Experts of a small language model: a shared expert of 384 neurons.
Below are experts of layer 2 (counted from 0) of a mixture-of-experts language model. Rows are named router (the router's row for the expert), gate (a neuron's input weights, with its number), up (a neuron's input weights, with its number) and show model dimensions 0-127. Each number is 200 + 30 x the weight over its row's rms, rounded and kept within 0 to 999.
After each expert's rows: a language model's description of what the expert responds to. This comes from a sample of Wikipedia text that the model never trained on.

# expert 41
router,217,144,110,168,221,201,188,169,214,171,243,217,194,226,224,264,212,179,181,227,161,205,184,170,236,271,231,148,191,210,183,132,169,177,181,203,183,196,178,195,213,207,211,143,212,259,174,154,163,217,199,207,202,187,180,249,164,249,216,209,256,152,156,206,205,156,209,260,211,207,165,188,156,239,202,178,149,187,209,220,200,188,185,204,205,181,183,200,196,168,207,210,248,203,196,262,193,192,175,208,241,232,175,208,257,162,230,170,196,191,215,194,248,201,193,177,252,206,189,236,246,212,177,200,215,169,194,232
gate0,256,208,231,215,174,128,160,220,167,192,234,210,175,225,207,210,211,207,183,232,197,228,191,181,180,190,221,219,205,170,154,89,227,173,158,134,245,229,208,258,208,137,173,161,165,212,207,194,209,207,210,234,193,240,176,209,256,199,188,204,234,257,178,145,225,217,180,221,127,222,191,220,206,176,173,212,145,194,182,197,262,184,226,208,214,215,264,182,214,208,194,207,214,201,183,190,212,209,226,204,212,217,190,163,248,155,230,231,243,155,228,203,227,203,208,193,197,189,222,198,214,221,234,167,221,214,226,197
up0,203,230,140,191,170,239,263,238,187,176,192,188,179,149,244,245,195,196,152,192,244,244,227,188,171,169,269,174,147,211,231,149,159,164,253,155,223,199,185,200,187,187,194,177,251,187,137,144,158,202,177,212,192,190,189,163,210,138,161,216,198,173,178,202,208,183,218,221,239,196,203,173,210,203,191,207,235,200,224,230,243,201,172,178,177,153,190,184,191,173,189,173,205,191,207,218,191,182,190,171,214,187,205,202,261,221,197,181,233,201,220,159,190,196,213,242,250,155,201,223,235,229,230,209,133,184,197,212
What it handles: Nouns, often plural or with -tion/-ation endings, after the/a and before of/in: part of, motives, areas, hours, victory.

# expert 16
router,214,241,208,271,242,199,166,185,164,178,204,218,231,215,181,148,186,233,233,165,172,209,218,254,233,203,218,153,214,242,231,194,200,203,210,213,217,225,174,151,229,189,149,229,207,181,216,220,155,186,217,188,162,249,144,229,199,207,228,194,177,225,227,222,224,232,187,218,186,220,196,248,252,150,199,154,199,212,250,166,189,189,223,176,125,255,225,168,241,244,166,257,156,224,234,260,188,155,157,243,185,125,132,203,217,175,174,204,200,221,229,202,251,129,163,184,200,231,166,154,217,193,171,225,170,241,184,202
gate0,185,205,166,233,166,197,170,146,187,193,163,181,211,139,266,190,201,184,209,127,218,193,167,233,192,210,181,180,186,174,238,192,167,153,223,183,254,196,201,186,234,253,224,205,182,211,175,226,229,218,233,226,227,163,217,232,215,192,189,214,205,176,187,220,197,204,181,189,133,223,147,176,194,230,245,209,228,252,154,229,224,212,206,217,238,229,227,192,180,201,178,155,180,194,181,183,189,190,238,203,238,205,230,157,226,163,230,201,253,277,278,212,212,180,252,182,173,206,184,217,164,231,191,185,270,173,186,163
up0,276,226,178,174,223,252,215,190,182,206,219,200,233,232,167,282,183,218,206,255,225,186,222,215,205,214,229,219,215,209,163,175,250,210,195,133,195,272,218,220,157,174,201,218,284,244,160,203,190,222,174,164,226,225,181,174,227,194,159,201,225,174,214,211,243,187,234,196,253,216,181,199,227,265,201,210,157,162,198,222,185,188,188,210,184,200,188,236,164,199,192,235,221,167,187,244,184,216,164,153,156,241,134,224,225,215,161,203,153,192,227,207,244,201,173,255,177,183,179,178,220,222,210,193,197,148,234,202
What it handles: Single digits in sports tables and years such as 2004, plus the piece cre in creek, cream, creature.

# expert 45
router,199,292,258,194,242,246,173,251,161,207,223,164,181,200,241,159,191,188,199,153,195,205,173,167,227,209,255,208,179,147,231,229,240,258,215,199,202,193,166,206,237,163,241,153,217,230,215,228,171,191,174,190,200,194,193,197,168,223,162,199,196,203,206,238,190,208,224,159,234,180,246,182,198,182,203,199,198,232,230,192,165,189,181,148,198,175,198,173,252,200,193,205,239,201,200,150,218,203,165,237,190,157,213,208,176,204,142,169,173,222,242,253,213,161,209,189,211,203,217,215,187,246,204,173,185,171,224,172
gate0,212,199,187,220,171,220,197,228,248,206,234,196,163,203,191,242,200,211,215,188,238,198,218,246,234,212,172,227,200,200,181,264,178,214,193,224,183,233,231,192,211,192,183,199,252,187,211,250,180,215,201,165,199,193,226,212,174,234,228,205,149,189,199,142,183,190,247,242,199,169,167,218,190,283,203,202,208,213,183,208,161,211,247,172,290,166,204,260,207,218,216,254,225,205,198,254,223,228,265,137,198,159,238,209,200,218,230,243,215,213,245,221,180,201,226,215,197,166,198,182,185,236,203,186,129,219,173,248
up0,198,222,190,207,171,203,222,235,200,212,201,160,217,191,197,193,171,225,234,152,204,233,208,216,178,240,197,185,177,177,106,169,131,221,198,148,224,213,185,139,229,201,194,243,238,219,198,178,220,181,220,277,218,208,204,149,229,151,171,207,259,239,227,249,198,202,130,212,188,176,201,221,230,145,175,201,130,220,205,268,223,198,200,252,187,207,174,227,166,227,195,208,264,269,201,161,157,168,159,228,189,219,238,216,190,157,201,207,230,178,256,152,180,169,177,181,225,235,215,184,269,227,227,218,240,220,224,235
What it handles: First words of compound place names (New, United, South, North), plus word-final pieces like -ere in interfere, severe, and table numbers.

# expert 25
router,250,233,206,234,243,175,213,219,232,162,158,212,171,218,227,137,213,204,174,231,238,153,220,269,135,143,177,226,224,210,221,207,165,228,158,231,245,158,150,218,167,234,258,229,201,186,200,169,213,229,197,166,173,212,229,169,236,217,179,254,218,204,268,222,252,216,191,196,232,229,191,186,156,215,234,202,151,206,197,226,235,212,212,217,158,186,150,210,197,199,234,201,227,207,135,215,197,172,222,199,198,191,177,181,209,163,183,187,181,207,158,160,221,212,219,202,219,172,209,206,132,200,222,201,235,166,219,151
gate0,247,225,168,227,196,245,198,165,194,215,202,177,191,185,160,206,194,199,205,186,161,253,183,202,161,248,194,185,252,208,226,188,204,274,194,219,179,220,135,200,217,168,162,205,218,188,220,235,171,218,174,182,205,253,137,260,219,213,238,224,195,184,212,221,168,188,173,178,263,137,187,251,217,199,216,223,200,229,135,225,220,216,192,165,169,159,223,201,156,211,214,292,216,203,216,204,179,207,133,236,212,162,275,175,210,128,161,223,162,229,251,210,235,270,226,147,162,236,147,229,229,182,158,175,201,201,219,187
up0,159,197,195,198,224,166,145,219,189,219,191,195,194,169,235,216,181,249,187,199,189,180,204,178,220,186,230,213,218,205,113,162,179,149,241,212,144,189,234,176,200,170,214,155,233,284,219,156,245,166,243,249,189,248,189,153,225,197,165,253,228,216,214,194,169,245,223,230,184,207,231,183,235,216,175,202,220,184,190,193,181,214,204,209,255,225,165,181,212,201,256,173,227,205,179,174,215,209,242,154,194,210,150,160,201,240,203,216,270,227,238,178,193,168,181,225,246,232,247,224,215,201,197,185,190,228,176,193
What it handles: The article a after verbs, dashes and commas, name words like Award, Marine, Medal, Air, and the name prefix Mont.

# expert 7
router,281,224,240,225,194,223,161,175,190,182,165,139,216,160,166,157,164,229,186,155,201,165,201,174,213,142,207,212,231,186,221,169,229,196,184,237,241,236,221,187,158,166,154,207,215,179,223,225,225,177,283,230,254,210,121,175,208,242,225,201,200,261,240,216,247,200,206,220,210,199,241,200,260,217,243,204,243,244,274,223,157,181,146,170,239,251,211,196,149,186,226,207,169,183,188,182,233,227,202,194,215,211,227,196,166,164,175,220,215,181,182,172,223,222,228,167,202,190,196,145,207,164,208,210,199,174,192,183
gate0,205,201,186,146,242,220,196,233,176,203,203,204,179,212,163,257,147,144,184,227,212,214,180,156,198,220,224,189,170,196,148,190,222,206,197,159,234,221,199,190,199,182,220,206,234,209,200,211,227,156,254,235,183,221,205,244,239,182,240,185,178,193,190,242,155,218,188,196,206,238,146,241,144,241,200,229,139,176,184,134,194,159,161,221,244,178,135,181,169,208,162,259,242,231,215,180,169,218,215,174,198,141,186,225,213,223,197,239,187,163,293,202,225,188,181,192,207,241,189,187,188,236,178,203,235,197,216,180
up0,182,185,185,236,195,189,254,172,186,193,233,257,186,175,249,196,205,222,208,190,194,219,255,215,189,231,59,145,169,163,231,186,141,216,210,234,173,164,153,185,185,213,249,227,117,225,213,180,140,221,142,175,180,191,234,174,231,216,195,225,183,225,208,214,157,223,200,131,201,202,225,179,220,224,216,168,211,193,209,241,223,202,196,228,210,194,220,192,204,182,230,94,173,140,208,283,173,258,151,200,198,235,207,204,234,181,157,194,195,257,221,211,206,261,180,177,213,227,172,220,207,196,216,169,235,206,221,243
What it handles: Verbs is, was and has after a subject, table pipes and closing parentheses, and change in climate change.

# expert 46
router,195,184,250,142,239,247,251,212,217,158,205,202,220,245,237,214,186,207,154,238,162,192,149,206,192,251,173,259,169,201,228,225,177,206,188,186,178,201,163,239,221,212,191,182,185,241,190,209,181,160,247,210,228,237,180,228,224,224,150,154,192,218,221,187,202,160,204,223,172,218,152,150,205,181,205,216,240,166,206,262,219,182,219,204,225,144,210,186,243,155,144,261,230,173,230,198,247,198,120,189,214,204,156,209,203,187,200,208,234,198,188,170,188,205,229,202,169,172,232,221,211,212,243,165,249,180,186,206
gate0,198,250,124,176,218,235,181,174,151,195,202,213,155,202,233,234,204,210,196,209,204,233,187,208,144,244,179,149,192,211,186,219,219,155,260,212,257,217,162,148,129,190,206,221,221,135,201,198,232,187,161,165,232,204,239,192,194,185,184,235,208,215,185,211,155,220,217,210,194,198,132,249,232,206,195,192,213,186,184,178,207,216,218,192,258,192,210,244,200,250,209,210,205,167,209,166,180,214,120,232,239,183,161,240,224,254,162,238,212,196,205,191,194,208,128,192,189,199,174,193,274,192,234,218,229,180,182,231
up0,222,185,203,258,224,174,237,181,190,224,209,192,207,198,183,261,198,220,174,209,194,141,158,191,213,180,191,187,209,196,196,169,248,172,247,135,201,163,228,216,205,209,195,147,206,227,164,170,190,223,199,146,221,214,238,173,247,173,220,229,213,221,203,231,225,183,158,158,176,208,200,149,200,165,231,192,164,215,225,284,171,195,227,228,228,200,138,165,246,226,194,155,230,196,210,253,140,192,200,207,153,243,217,161,206,183,158,187,228,208,222,196,222,165,250,177,201,212,257,145,199,220,170,181,182,184,267,173
What it handles: Relative words which, who, where, whose after a noun or comma, the noun cast, and blank cells in election tables.

# expert 58
router,243,277,230,228,133,185,224,195,227,184,220,234,165,162,230,205,170,183,209,161,211,231,258,191,235,212,183,232,188,176,170,207,212,195,232,227,238,246,226,147,203,182,182,225,172,231,207,188,156,172,228,189,178,230,186,133,193,188,223,177,241,204,233,204,162,232,144,217,189,226,187,204,160,197,197,173,202,212,191,216,149,207,160,218,223,199,183,227,252,232,162,175,222,246,173,162,207,250,217,188,217,225,214,188,175,247,176,244,197,196,211,159,157,178,185,240,251,210,228,248,200,181,181,229,156,188,210,182
gate0,267,247,163,243,201,143,214,171,172,148,201,183,193,181,197,224,188,177,161,215,163,219,190,213,176,267,184,163,208,248,153,150,166,219,197,134,201,189,248,204,193,210,208,232,180,224,218,193,216,242,153,261,206,147,239,176,141,224,229,226,204,251,190,217,214,211,240,173,243,203,215,145,167,174,193,122,187,200,203,197,213,179,226,154,206,219,225,250,203,185,203,206,198,210,207,132,171,181,182,217,225,189,158,195,221,201,210,196,219,202,137,136,180,179,227,211,180,201,227,245,209,192,206,172,195,168,224,175
up0,183,191,279,193,221,219,244,214,238,250,227,183,177,173,226,148,238,187,212,152,244,195,215,196,184,181,225,215,187,187,188,192,215,205,312,149,188,222,124,200,207,192,221,198,232,191,202,155,157,148,219,288,184,189,200,173,198,127,151,134,250,148,250,259,172,175,163,222,165,210,195,231,205,168,164,205,245,206,178,225,231,199,189,203,265,203,179,172,203,196,146,247,189,199,172,180,178,206,209,187,240,206,185,196,184,179,213,222,175,185,295,205,191,181,163,232,196,223,237,209,167,242,181,183,184,208,213,173
What it handles: Function words by, a, this, same, and credit or infobox labels like Starring, Name, Candidate, often followed by colons.

# expert 39
router,208,183,204,202,231,250,253,227,214,188,176,186,197,222,193,238,248,191,151,203,175,226,262,172,226,226,233,188,217,241,199,156,213,228,194,229,188,183,243,180,190,179,191,193,244,194,237,222,239,217,164,178,227,171,254,165,209,182,156,130,253,204,199,175,194,198,213,197,187,196,136,242,227,275,185,231,199,196,206,188,205,232,186,213,238,168,257,226,207,173,259,226,224,223,209,185,180,196,207,108,244,226,210,171,205,219,203,162,214,184,228,226,251,282,225,250,173,227,166,210,184,251,166,229,237,212,208,227
gate0,144,189,219,228,188,223,256,232,233,171,210,224,240,264,207,169,252,243,213,170,206,289,223,175,184,157,130,211,192,199,186,237,224,193,176,169,169,203,225,178,188,202,235,237,232,236,198,220,184,177,195,153,163,153,206,180,180,181,228,152,160,223,184,212,287,206,217,213,177,200,200,188,186,191,167,253,198,187,186,191,203,213,229,228,154,196,274,176,231,197,283,186,239,218,194,180,232,176,239,170,199,226,198,180,228,206,220,209,194,275,197,241,218,279,180,124,145,225,188,263,177,204,211,189,195,192,235,207
up0,177,167,192,184,160,249,198,184,234,192,231,183,252,177,158,235,204,246,203,186,180,199,238,191,159,186,102,194,205,207,171,193,155,211,204,263,158,143,221,203,205,177,184,202,193,236,198,206,235,241,165,220,231,174,268,106,221,165,229,200,184,141,258,188,204,183,236,241,139,179,235,220,157,253,156,295,247,183,167,234,256,213,158,242,234,198,236,231,220,242,175,206,235,196,189,151,135,181,165,156,204,194,186,256,188,201,194,191,174,214,290,193,173,181,172,202,160,209,194,211,168,220,245,182,174,188,182,236
What it handles: Line and paragraph breaks after sentences or headings, and infobox list labels like Directed by, Also known as, Edited.

# expert 38
router,180,185,162,169,186,215,224,197,233,222,230,207,187,179,256,196,162,197,129,175,246,176,233,200,203,197,140,156,162,185,250,222,238,140,182,169,187,255,226,244,194,198,144,184,235,229,226,207,204,227,197,162,178,212,166,226,164,208,150,212,202,215,187,191,190,191,194,200,224,139,193,195,211,152,194,189,197,205,199,173,164,201,202,186,188,213,213,195,142,182,163,180,175,203,145,255,197,209,192,199,240,167,234,164,226,169,188,205,173,175,200,156,195,167,180,227,192,153,144,208,234,202,171,229,176,153,191,233
gate0,211,223,148,167,193,206,220,209,181,152,230,185,207,194,198,260,206,208,199,195,204,169,196,166,236,173,197,188,167,232,230,209,162,228,205,194,230,235,274,200,188,189,144,214,220,218,241,197,141,226,210,216,194,213,200,195,167,222,161,188,160,222,203,198,232,177,229,244,256,199,163,237,146,215,173,237,171,168,162,174,212,205,137,245,170,203,244,268,203,172,180,217,261,218,185,191,213,196,219,145,250,201,207,203,206,203,212,208,214,270,227,198,232,191,237,167,222,172,197,223,236,199,244,193,214,217,224,227
up0,191,212,238,244,188,164,268,161,183,200,164,159,275,164,271,153,212,242,182,154,221,186,222,201,243,187,123,197,234,189,209,258,172,201,192,207,195,209,200,208,216,163,186,249,189,175,170,221,201,263,177,211,177,219,211,188,249,203,185,205,233,194,204,213,192,185,168,189,208,193,200,204,224,219,207,148,213,178,207,173,208,171,189,225,213,194,209,186,180,218,126,164,183,219,158,225,193,189,228,228,245,220,192,183,228,176,197,199,187,178,255,169,211,209,170,224,138,198,220,193,175,186,159,205,146,132,204,212
What it handles: Determiners, ordinals and superlatives before a noun, such as a, one, first, second, best, plus superlative endings like coolest, poorest.

# expert 32
router,191,210,222,224,141,150,268,202,188,205,226,182,247,222,180,202,244,171,219,196,216,192,224,191,230,182,115,182,240,190,260,196,215,192,267,207,190,227,251,197,213,205,186,188,191,177,175,234,273,213,157,234,203,182,192,240,181,273,217,181,180,176,269,210,189,189,164,205,153,126,196,215,185,191,203,249,179,219,166,187,205,138,186,171,238,235,170,189,149,191,214,234,219,210,210,217,159,186,162,202,166,175,205,193,208,127,218,218,197,211,204,213,133,221,194,182,219,225,192,164,168,215,184,162,234,179,197,183
gate0,209,212,183,225,221,202,184,195,176,193,155,211,201,135,202,200,202,207,213,193,221,198,216,151,212,138,246,232,139,206,219,225,247,204,189,199,223,159,270,186,282,185,129,169,218,206,198,233,207,214,188,238,180,209,217,207,212,209,261,201,210,165,276,193,85,200,222,228,243,165,175,212,214,231,197,258,217,189,221,234,251,171,214,201,190,203,176,135,204,177,169,190,193,223,157,161,162,186,165,235,196,187,197,202,226,114,230,233,160,181,221,192,239,195,240,214,199,171,151,198,230,193,162,197,156,232,205,265
up0,183,223,262,223,148,217,193,243,205,207,214,197,232,276,235,207,179,176,200,186,186,199,218,200,226,181,187,213,185,216,219,264,149,235,272,219,237,145,198,234,172,173,208,222,202,255,233,209,185,239,194,240,199,276,168,137,193,137,197,206,198,189,218,175,220,228,184,189,184,204,211,205,181,167,202,183,211,198,149,180,178,200,206,169,233,229,169,222,183,203,188,162,193,204,197,228,209,175,227,168,149,171,186,220,187,219,187,234,161,133,252,217,209,192,198,189,195,225,205,200,193,243,174,190,198,231,194,216
What it handles: Personal first names and name starts, often in sports rosters, result tables and lists, such as John, David, Robin, Enrique.

# expert 55
router,227,234,184,145,221,174,208,154,198,210,206,151,206,221,203,132,171,157,222,217,197,173,240,178,175,202,204,211,224,140,244,204,169,177,236,227,187,222,242,225,216,206,166,235,235,176,195,210,176,157,244,177,159,183,140,243,166,190,217,208,199,212,167,212,209,237,221,153,231,170,137,266,187,232,177,192,152,215,206,275,130,205,216,178,214,153,178,170,229,200,232,197,163,196,236,194,145,254,184,220,177,205,250,224,211,203,172,220,234,225,221,193,207,146,211,209,223,179,150,165,179,164,233,240,228,256,190,196
gate0,115,219,222,173,169,205,236,222,185,171,199,234,189,216,161,241,183,149,167,182,191,230,177,224,223,204,221,186,167,208,144,147,179,190,210,152,193,145,220,203,207,236,228,214,196,235,163,178,193,178,133,254,193,221,182,233,175,195,153,195,199,207,173,227,173,201,188,206,262,230,246,228,226,220,196,228,185,151,213,212,232,221,183,191,188,133,177,138,234,215,158,248,245,168,167,224,150,167,190,179,223,206,192,253,204,207,196,197,227,254,233,200,197,238,166,185,223,189,168,230,162,182,195,163,189,192,185,149
up0,148,242,173,196,205,178,121,161,198,265,161,231,217,211,184,223,191,149,202,161,272,125,166,224,201,181,177,234,225,192,186,132,206,196,260,201,233,240,169,154,225,186,184,243,182,213,159,171,237,225,213,190,204,164,216,228,196,172,159,212,220,216,215,229,215,183,155,254,249,211,237,181,254,235,195,221,145,178,174,141,171,197,188,177,219,201,198,168,154,165,161,144,242,230,182,225,233,226,196,193,227,212,179,173,234,221,184,190,199,172,287,193,193,192,196,241,208,196,175,197,194,198,191,196,186,209,162,175
What it handles: Closing parentheses and commas after dates and place names in lists and tables, and the word single in single-track or single family.

# expert 37
router,143,184,193,188,140,176,221,197,161,242,210,181,206,185,221,178,187,176,227,202,219,209,207,217,167,190,225,195,215,186,150,183,187,200,131,209,243,200,224,198,181,190,178,223,203,170,179,169,163,226,164,229,185,183,212,176,224,169,236,245,232,198,263,252,130,250,212,176,191,204,215,176,266,213,195,221,229,156,227,243,191,170,175,204,157,166,217,259,203,173,230,183,191,179,176,192,213,220,179,249,239,214,169,240,246,186,113,194,217,271,198,182,212,264,231,231,175,197,179,224,276,188,222,242,252,236,198,234
gate0,197,174,238,207,192,210,275,222,220,184,228,182,219,93,156,229,194,194,212,237,205,301,175,208,181,194,236,230,180,199,179,140,193,261,181,208,187,185,202,153,203,203,207,198,189,172,191,243,194,187,234,155,173,191,157,184,183,203,168,183,221,204,205,76,178,207,273,214,252,265,208,196,199,190,158,233,193,197,229,168,229,194,177,186,208,219,184,203,180,179,221,231,217,247,213,178,249,182,178,224,205,219,166,184,156,206,203,245,175,224,153,194,175,229,226,217,182,203,214,211,195,195,221,209,192,254,189,230
up0,198,171,202,179,196,183,173,210,223,189,196,161,181,202,147,194,195,156,153,222,194,178,195,241,158,177,212,202,177,206,192,152,211,272,214,163,202,222,225,184,187,186,223,222,203,211,246,216,246,234,193,190,188,178,249,130,175,196,181,208,244,159,208,121,144,238,231,222,195,191,200,214,123,206,144,204,203,192,222,196,251,242,199,150,187,170,201,153,192,192,264,238,229,188,210,223,201,227,134,197,165,207,177,180,219,222,193,225,213,168,244,196,263,221,243,219,183,209,187,228,173,226,207,217,198,270,183,248
What it handles: Pipe separators between cells in tables, chronologies and standings, plus the pronouns they and them.

# expert 57
router,230,215,178,234,197,200,227,180,228,208,200,240,198,152,176,173,173,221,234,190,197,198,245,201,242,160,160,170,202,197,241,226,238,226,213,249,214,167,216,217,190,198,210,240,187,164,191,221,143,188,218,235,190,185,239,244,193,176,210,160,211,250,157,201,214,189,210,195,205,179,237,178,202,206,176,201,181,187,187,242,216,206,234,247,193,209,156,198,191,198,240,162,202,185,185,198,213,194,211,172,199,244,181,180,257,220,251,241,254,237,189,196,237,247,195,202,186,206,187,226,182,215,196,157,177,240,228,171
gate0,235,258,153,226,206,207,187,211,174,194,213,168,246,231,263,214,145,203,208,203,225,207,177,186,225,211,211,174,237,174,201,154,175,183,208,200,194,227,155,186,237,225,160,215,236,211,190,226,218,206,195,271,220,199,208,228,203,170,212,254,173,209,157,209,208,169,173,198,180,224,211,205,171,203,254,210,234,204,192,162,194,271,201,218,184,204,222,191,188,199,220,125,170,180,200,180,207,225,212,181,153,249,185,175,197,208,210,232,185,192,246,249,194,241,206,289,225,258,116,200,207,194,125,226,229,197,158,174
up0,149,145,216,211,201,215,198,191,240,220,161,180,222,150,187,201,181,196,184,242,172,209,234,253,160,183,96,228,171,195,163,229,196,234,165,155,188,154,181,233,168,161,230,223,212,222,232,165,180,228,278,219,229,181,212,223,227,185,188,209,203,154,189,220,230,201,196,201,157,182,219,209,175,196,120,190,195,151,204,212,239,191,207,140,234,202,212,181,187,259,199,247,198,192,183,207,194,201,167,217,166,242,184,225,200,167,146,219,167,190,222,186,189,284,251,179,233,207,232,164,183,210,184,180,210,175,206,168
What it handles: Prepositions and quantity words opening phrases or sentences, such as with, for, among, two, several, both, plus pipes starting table rows.

# expert 1
router,213,270,154,199,180,257,236,195,211,203,222,162,199,236,215,231,262,183,178,173,177,251,204,207,220,243,185,204,255,190,235,237,203,231,144,189,216,188,141,174,250,177,151,183,216,194,238,208,172,155,220,199,231,225,220,210,181,210,208,153,244,179,123,201,237,202,172,202,237,211,208,225,245,169,214,216,188,248,250,211,120,203,201,184,231,177,221,230,231,178,178,181,154,228,187,172,181,284,182,140,191,204,149,204,151,205,200,215,184,247,178,206,199,173,156,206,222,192,194,192,195,163,215,206,239,254,183,232
gate0,269,173,189,125,152,229,255,223,140,186,176,179,176,190,197,181,230,206,232,155,229,195,198,207,171,241,182,222,199,151,163,193,198,173,234,242,226,171,163,169,213,198,234,197,207,211,180,140,257,204,197,271,193,217,180,203,235,190,192,253,243,205,182,267,206,181,156,206,179,181,205,228,216,206,205,200,187,182,179,190,256,145,171,154,212,233,182,181,172,182,216,218,173,201,241,226,175,184,118,122,178,208,208,240,201,218,187,254,212,226,238,217,161,210,191,160,182,163,131,255,191,191,139,156,272,161,200,186
up0,217,232,245,167,155,222,153,199,204,212,212,161,238,205,167,152,168,185,206,167,185,256,198,208,214,208,197,262,147,204,239,154,185,233,167,187,158,214,176,175,188,203,198,160,195,216,245,208,176,246,265,220,260,183,213,190,162,231,193,169,251,182,177,194,232,218,242,176,162,213,152,151,157,214,184,256,183,222,205,198,237,179,167,194,212,186,153,202,242,252,195,230,221,165,216,175,233,134,206,122,180,178,183,200,204,157,213,169,243,177,253,221,163,209,188,195,230,210,234,175,197,193,122,210,196,218,253,164
What it handles: Final digits of years after a century prefix, as in 195-7 or 198-5, plus digits in table figures and coordinates.

# expert 8
router,234,164,180,191,147,196,165,177,180,254,221,195,249,193,225,232,140,202,196,219,186,194,204,220,222,186,248,177,197,228,228,216,193,211,211,204,177,230,180,187,180,216,237,178,223,187,160,204,163,238,192,180,164,231,157,199,220,181,226,250,168,160,206,263,242,217,194,185,219,141,164,207,237,233,199,219,226,220,199,207,231,221,251,152,168,173,201,191,188,231,194,156,163,241,190,255,147,213,198,184,171,213,194,281,265,216,211,250,246,206,172,136,202,213,164,183,171,217,144,216,201,205,221,216,160,202,223,190
gate0,192,207,191,218,181,213,206,138,210,204,231,164,161,222,193,214,226,175,187,236,183,185,200,173,256,163,200,195,215,235,176,194,169,200,210,134,232,219,157,158,207,178,216,251,198,235,223,219,177,214,240,217,211,193,207,147,202,197,160,236,213,165,215,204,185,203,183,200,189,193,173,204,240,236,204,245,203,170,216,232,179,211,182,223,199,236,164,184,208,240,205,163,227,212,234,229,247,192,213,194,184,195,181,218,228,213,182,175,234,164,284,198,197,181,193,227,158,228,204,146,172,222,224,175,251,179,194,181
up0,217,176,228,182,158,198,192,215,219,169,127,196,221,243,247,178,177,196,129,191,207,223,198,227,187,319,167,212,194,188,250,172,236,182,164,255,240,191,212,205,198,224,186,195,267,217,109,156,192,217,177,289,208,185,194,232,211,233,203,193,211,224,234,226,234,211,232,222,151,196,197,238,196,220,184,186,200,193,153,188,213,192,212,128,271,182,160,160,249,189,219,225,180,214,151,229,109,204,125,177,224,229,215,187,248,187,218,209,151,229,261,186,187,197,221,169,264,189,187,213,212,187,230,238,198,222,204,183
What it handles: Sentence- or line-initial quantifiers and counts like Most, first, two, A, plus the numeral 1 and section-heading === markers.

# expert 60
router,194,207,186,206,186,223,240,179,199,191,208,213,267,188,165,182,178,240,198,180,221,199,182,178,199,176,193,207,199,186,190,182,181,196,198,246,191,170,255,244,156,208,214,212,154,151,171,188,209,168,251,197,183,201,209,173,222,204,183,231,153,237,219,247,252,229,234,261,238,241,197,157,216,182,153,192,163,223,175,167,251,255,232,163,258,204,210,248,216,221,234,158,177,200,164,182,231,207,185,168,221,233,172,213,223,241,221,164,148,274,197,137,164,194,206,209,223,230,254,194,225,196,190,177,230,155,227,236
gate0,234,198,214,198,211,203,189,219,194,229,197,163,198,232,193,220,250,222,188,190,218,199,252,209,248,175,158,230,200,217,220,199,122,209,265,189,235,187,191,181,230,137,227,149,231,257,182,198,192,191,216,240,233,259,176,196,237,249,187,181,182,177,167,201,231,208,151,206,205,103,215,209,205,186,184,214,191,251,194,156,188,197,145,198,188,161,189,193,144,220,185,207,174,126,168,181,209,208,256,190,201,165,202,187,170,171,178,237,211,191,331,176,208,183,179,150,234,173,196,219,207,152,161,198,257,161,205,173
up0,208,206,215,193,164,201,224,205,204,252,170,194,226,203,213,193,198,202,195,202,208,180,187,192,232,227,212,134,208,187,227,174,254,173,228,202,223,185,233,196,217,255,226,207,232,218,228,189,242,215,155,246,220,202,255,216,201,177,155,207,225,210,133,216,191,225,174,250,267,152,120,208,177,201,197,178,187,177,201,235,134,214,196,180,176,215,217,180,205,226,194,205,242,214,214,207,166,224,187,231,160,204,223,207,200,175,212,180,201,139,218,208,230,256,243,214,180,213,133,186,215,232,223,180,205,184,213,185
What it handles: Finite was, is, were, are, had, has after a subject, such as "this was not", "Blaylock is best known", plus "been" and after, until.

# expert 34
router,208,208,250,175,181,155,230,179,175,190,196,217,247,221,214,175,183,204,215,205,196,224,189,230,171,214,190,183,233,212,236,187,256,160,277,241,168,188,231,200,228,241,206,245,209,165,162,206,241,239,191,216,207,218,185,241,224,179,196,250,182,141,205,259,190,171,176,209,182,156,198,242,233,235,158,238,249,247,184,237,230,200,188,166,153,160,206,200,171,173,193,189,236,173,183,169,204,197,211,229,195,205,184,191,202,184,214,195,171,171,223,220,246,255,173,221,204,225,164,236,172,196,217,245,199,207,210,230
gate0,193,229,199,193,190,228,236,230,196,216,244,225,235,154,198,225,221,189,221,176,185,212,181,198,210,185,241,211,181,236,160,193,190,219,192,198,227,221,198,186,231,154,222,259,170,203,179,158,156,214,185,182,211,242,252,165,184,170,166,185,190,224,259,211,170,257,250,186,208,157,202,201,169,258,224,241,211,177,171,190,134,178,195,213,191,182,224,142,177,217,192,115,159,207,175,226,211,235,174,194,184,198,256,214,250,181,210,181,177,180,236,178,173,201,180,225,216,200,198,129,213,182,210,182,229,237,259,199
up0,242,213,164,159,178,161,145,199,144,195,202,191,179,200,253,153,156,190,210,241,207,210,237,220,200,173,173,209,227,139,232,224,179,213,192,177,209,168,216,237,203,174,146,119,225,200,219,228,190,212,223,178,188,249,209,214,205,189,215,196,228,225,166,165,185,223,155,203,211,204,178,173,213,169,205,159,196,145,185,229,174,257,241,172,227,180,174,244,181,177,212,231,251,215,155,202,202,217,167,187,210,226,179,174,216,228,178,234,177,150,249,217,238,170,203,223,139,229,202,161,216,190,210,201,196,181,196,207
What it handles: Common first names and surnames or city and state names such as John, David, Scott, Liverpool, Connecticut, York.